From a checkpoint of a small mixture-of-experts model trained on Wikipedia: a sigmoid router.
Below are experts of layer 10 (counted from 0) of a mixture-of-experts language model. Rows are named router (the router's row for the expert), up (a neuron's input weights, with its number) and show model dimensions 0-95. Each number is 128 + 24 x the weight over its row's rms, rounded and kept within 0 to 255. Numbers have three digits each.
After each expert's rows: a language model's description of what the expert responds to. This comes from a sample of Wikipedia text that the model never trained on.

# expert 13
router:153158118153155119117187108104165146145093112105139099082117167119110198153145138137124149154074139100152138134100162110097145093119125144096120112140119104107165090133148109128133146124114147120096116139136084156148095147120084141111106113157129114118117118157135097142141115106111109154
up0:102097142152128122107123116101120085119149150091110132130104132132161139090158122124105158132098122114122086140092101100111164118116138129208152135134126070097146085155116122099120182134099093124089139146111114118137128146125084149111137125116118131138113167131094078119140125120132112096
What it handles: Mid-word letter pieces. Single letters or short pieces inside words, often a doubled r or at, ul, as in hor-ror, Approxim-ately, partic-ularly; also table pipes.

# expert 33
router:168141108116134158129109133155129122141113168113120121111141160102069176138143134155112181134106128125146135133154133118161124147105105142137151136114129119124160121146097100127103128105108128106114106124174099170138096156156138129108153160111124078127105103065094081129097095115085132120
up0:133167141143144143131100112104110128100149148158157141102105121133102132152121128115103123127131135113158107126125138122149087128133148116153164093105141061137111121125074121176101112134153116171109107117118148080132150164118126113116163108072137088114084120120101111111085105111087109093
What it handles: Foreign name letters. Single-letter and accented-byte pieces inside non-English names and places, such as Kambona, München, Okinawa, Caribbean.

# expert 30
router:131134136133131116119111119089158106108118108144100110110116146090126137133133170140086155095127151128172137126125116143151098115104133107101136130136114098141147140146116118083136134146127137124161161174146083155135071113137176134140134154082146099140108140120091111131066119059125161155
up0:149075143084147101146121106043134129124139121122132130124135129090130161093114158072160126128111126138174111100151140145141112114106126126117114123131133119124153168148124129071112151133120177121157152182140148111139122136111112133131137156091122073159141128116090152138100140126135140147
What it handles: Capitalized place-name onsets. Word-initial capitals, especially R, starting place or personal names after North, East, New, of, as in Rhine, Riding, Charlotte, Ludwig.

# expert 63
router:110120133173089178118124149129114106097121140106160135141135133108120175158091107169132108124105141100151117109105090118115122098086133151114104118188106118135102116146124132108140132177125147106101121146156163114155091118178108183108141118107102083118107144129137108139150148143107153141
up0:117135099144116149127151166122122084115100143107149112112112142143106147149148142098143132109105148066120075128117121159167184112103124123146149162129131100111133124190167131106147119146149176155136174144111137138152100114168144136102103106121125080139130149120159166135136137164118130141
What it handles: Vowel pieces after capitals. Vowels like u and o, and syllables like re, ro, right after a capital or opening consonant, as in Samuel, Nuzzle, doubles.

# expert 12
router:161160101159132135091165100148144138114134097162156103099117152120107116152140102141147157129120140157142117135155111113133099092181112113104072116130130126129136131128153128065147130127108144105085120109170130158099126131120136108124111130159182152123157114118145088129142070089107142111
up11:128167136143152119115132081127164134129118101110117095107125156157102131127093105120140097093117168132078078122141095121149147157152157154062145125141130122128131124127149144081145106129146138145146147101117115152114143112153181128107127165107175074128164128130143112141145110090134106147
What it handles: L-containing inner pieces. Inner word pieces, often with l or ll, that are followed by suffixes like -ed, -ing, -s, as in timeline, scoreless, titled, Premiership.

# expert 42
router:106121082136173173119175109098107135098145145109181122078143157121090137127112132139130173137105114160139138165125113090098112098098124120110100110143123128093114091134119107133153100167114171115104136149139148106133144103158134127134141143100134114133147115055098122147105120116118148114
up0:107151097141165183101132134139142143100119150109112118118156159119106159101092147128103160123149169138139148134145119164108145155080144105098111131166141117137107100127128121128125080169148165127136105147124193123085154099102139118153126172115150070153116117131112109122135125156106143140
What it handles: Verbs, negation, auxiliaries. Function words inside clauses, such as be, not, been, would, are, were, even, and clause-joining and, as in "despite not being credited".

# expert 0
router:137166109116126147083169142100130150134137123110118115041133132138136115120130118156172133160091126114136098159140103133144133108119146148095129095143121101119155127159117075132154091125156146095139146129177134155136109141125129170075125084124142099122117162082118109108114121108152131119
up11:149156117137119116156150128118129147135114126106168145075117126167125167149150120142108133118072166130102122153108138137143155190139174139179133125143154126128130093108108161135112169135182119086128119135134146145145102197180134150119125128130132138143152149103153138133120133104119135162
What it handles: Mid-word Latinate fragments. Inner word pieces of learned Latinate or Greek words, often before -ic, -ion, -ical, as in democracy, impractical, conceptual, philosophy.

# expert 18
router:163133127130133117092143118104110112087099187148131110124126144099075098161113122110121151125117155120165152140134110127138143099127125137117078149162141110118115161165156148104135152118093131139133109123137143152171101108143116122142128099162153133149058135112134115117128079113082183129
up0:147140140153114144121148153160153112100099136139120163132122159083105150170099126116131124074126141129129149113113129139130170143118146098129106129160156104125107151173145131163097154112170104114087118120104176137108134156121132157098115141180134143128166142134153135159081131134089110075
What it handles: Proper-name second pieces. Second piece of a proper name right after a capital initial, such as Dallas, Dewey, Dunedin, Wilson, Atlético, and month abbreviations like Nov.

# expert 57
router:090136128176095152138147111120146081108090152156104099138123172151122114128133126125142120126190149110160119122111110117127065108125125129113113146120133098110173106174114100097093142131135148118107157160184119127109131117105157157106155140113133140143080097142108138118122092096119120107
up0:123137136182078115152176108096077121133079163156118141097100145146146093125096134088098113143130115132178120133102156127107122128125127090136133158136085118096139134118127090091127120135152117130105134107116121158107149154102120155104147173116104149101092109116120128119115107097087127101
What it handles: Mid-word name syllables. Middle syllable pieces of longer words and names, often after an opening letter pair, as in Elgin, Elves, Lauderdale, Republican.

# expert 14
router:105136111145128155092112162148113134122104136123140126150107148080112100179089159130137143083134105161109143088162129118080138087125117163099058156130124125130112140162122146086131111155127158088075144134135141124123144138157093128111156108168130144132103138149108116147125106116103151127
up0:087125122177107134121103168124137098129130159103150102140111123146121130101115161160147140135068133167087093116118105133137128116129142132126082154096132123095089102156125049145117124134137122088169094121129188136079121120120099117127127124114118122085126129163118123152123140128120138115
What it handles: Short lowercase word starts. Article a and early pieces of common words in narrative or biography text, such as t-win, gr-andmother, de-but, and apostrophes in O'Sullivan.

# expert 25
router:139189099153100149122146176109127130115121142151148126115124181110134114111097130137115127129154106146129120122114126157138084138125138109115090109151080123144117107166122120136106105110094158122087129154144140133142136113139110165079143055128127149161092093080106134105154131121134093157
up0:123169133168140146113109116138136124150163160124134103104134150151149092112094111120144107095115145139101114149112143118147114127112162119165129125135120129143048116132130107138124104120114136118112147161131090166142131135084076145144102081154146135135121084093095080065104117144121120132
What it handles: Second piece after initial. The piece right after a word's first letter, such as ig, id, in, u, and, as in B-iggest, R-idership, L-inks, B-uilt.

# expert 32
router:145118122167126157151085135110177123108099135144124113128128124112115135192129132156096172094125168135126152132165097128157123121126153115141103163143126114130127121189132128102109133163107118091108124127160130134119094117135100160109150108109126072149088091095131075124117116112137167105
up1:130109137130112151135112125092158124120087141146125102137114102145108133183163107142099159133132149099101127168138080125151131127126106139149119153152126125068121084113135112125122160140134113107083105094115150164132090111123119104078159133089126128168132098099162083115154113126125093091
What it handles: Inner name pieces. Middle fragments of personal first names and surnames in lists and tables, such as Ed-gar, J-el-ley, K-enn-eth, Fleisc-her.

# expert 38
router:157118133174124145118104122090165095125055134161123102142143096115117146157126137139113134124136167115143152128143082139156093121126148152124120116123137114119130098128137093107130131157136127117087127092148087159138111120105114132115146138105161120132129137103129030150112147107104165162
up11:091131114113153148081149124124111068107100124104088104156116090123075109120089121111125126165138134133123108117132111116126115097103129135133109131145145150084151125163122133124126077137136128142099158107145117139103123093165147105121092152120130089101090158161121108114153168142064146137
What it handles: Capital initial of names. Capital first letters of surnames, place names, or words after a first name or separator, such as Charles M-alin, Keith M-itchell.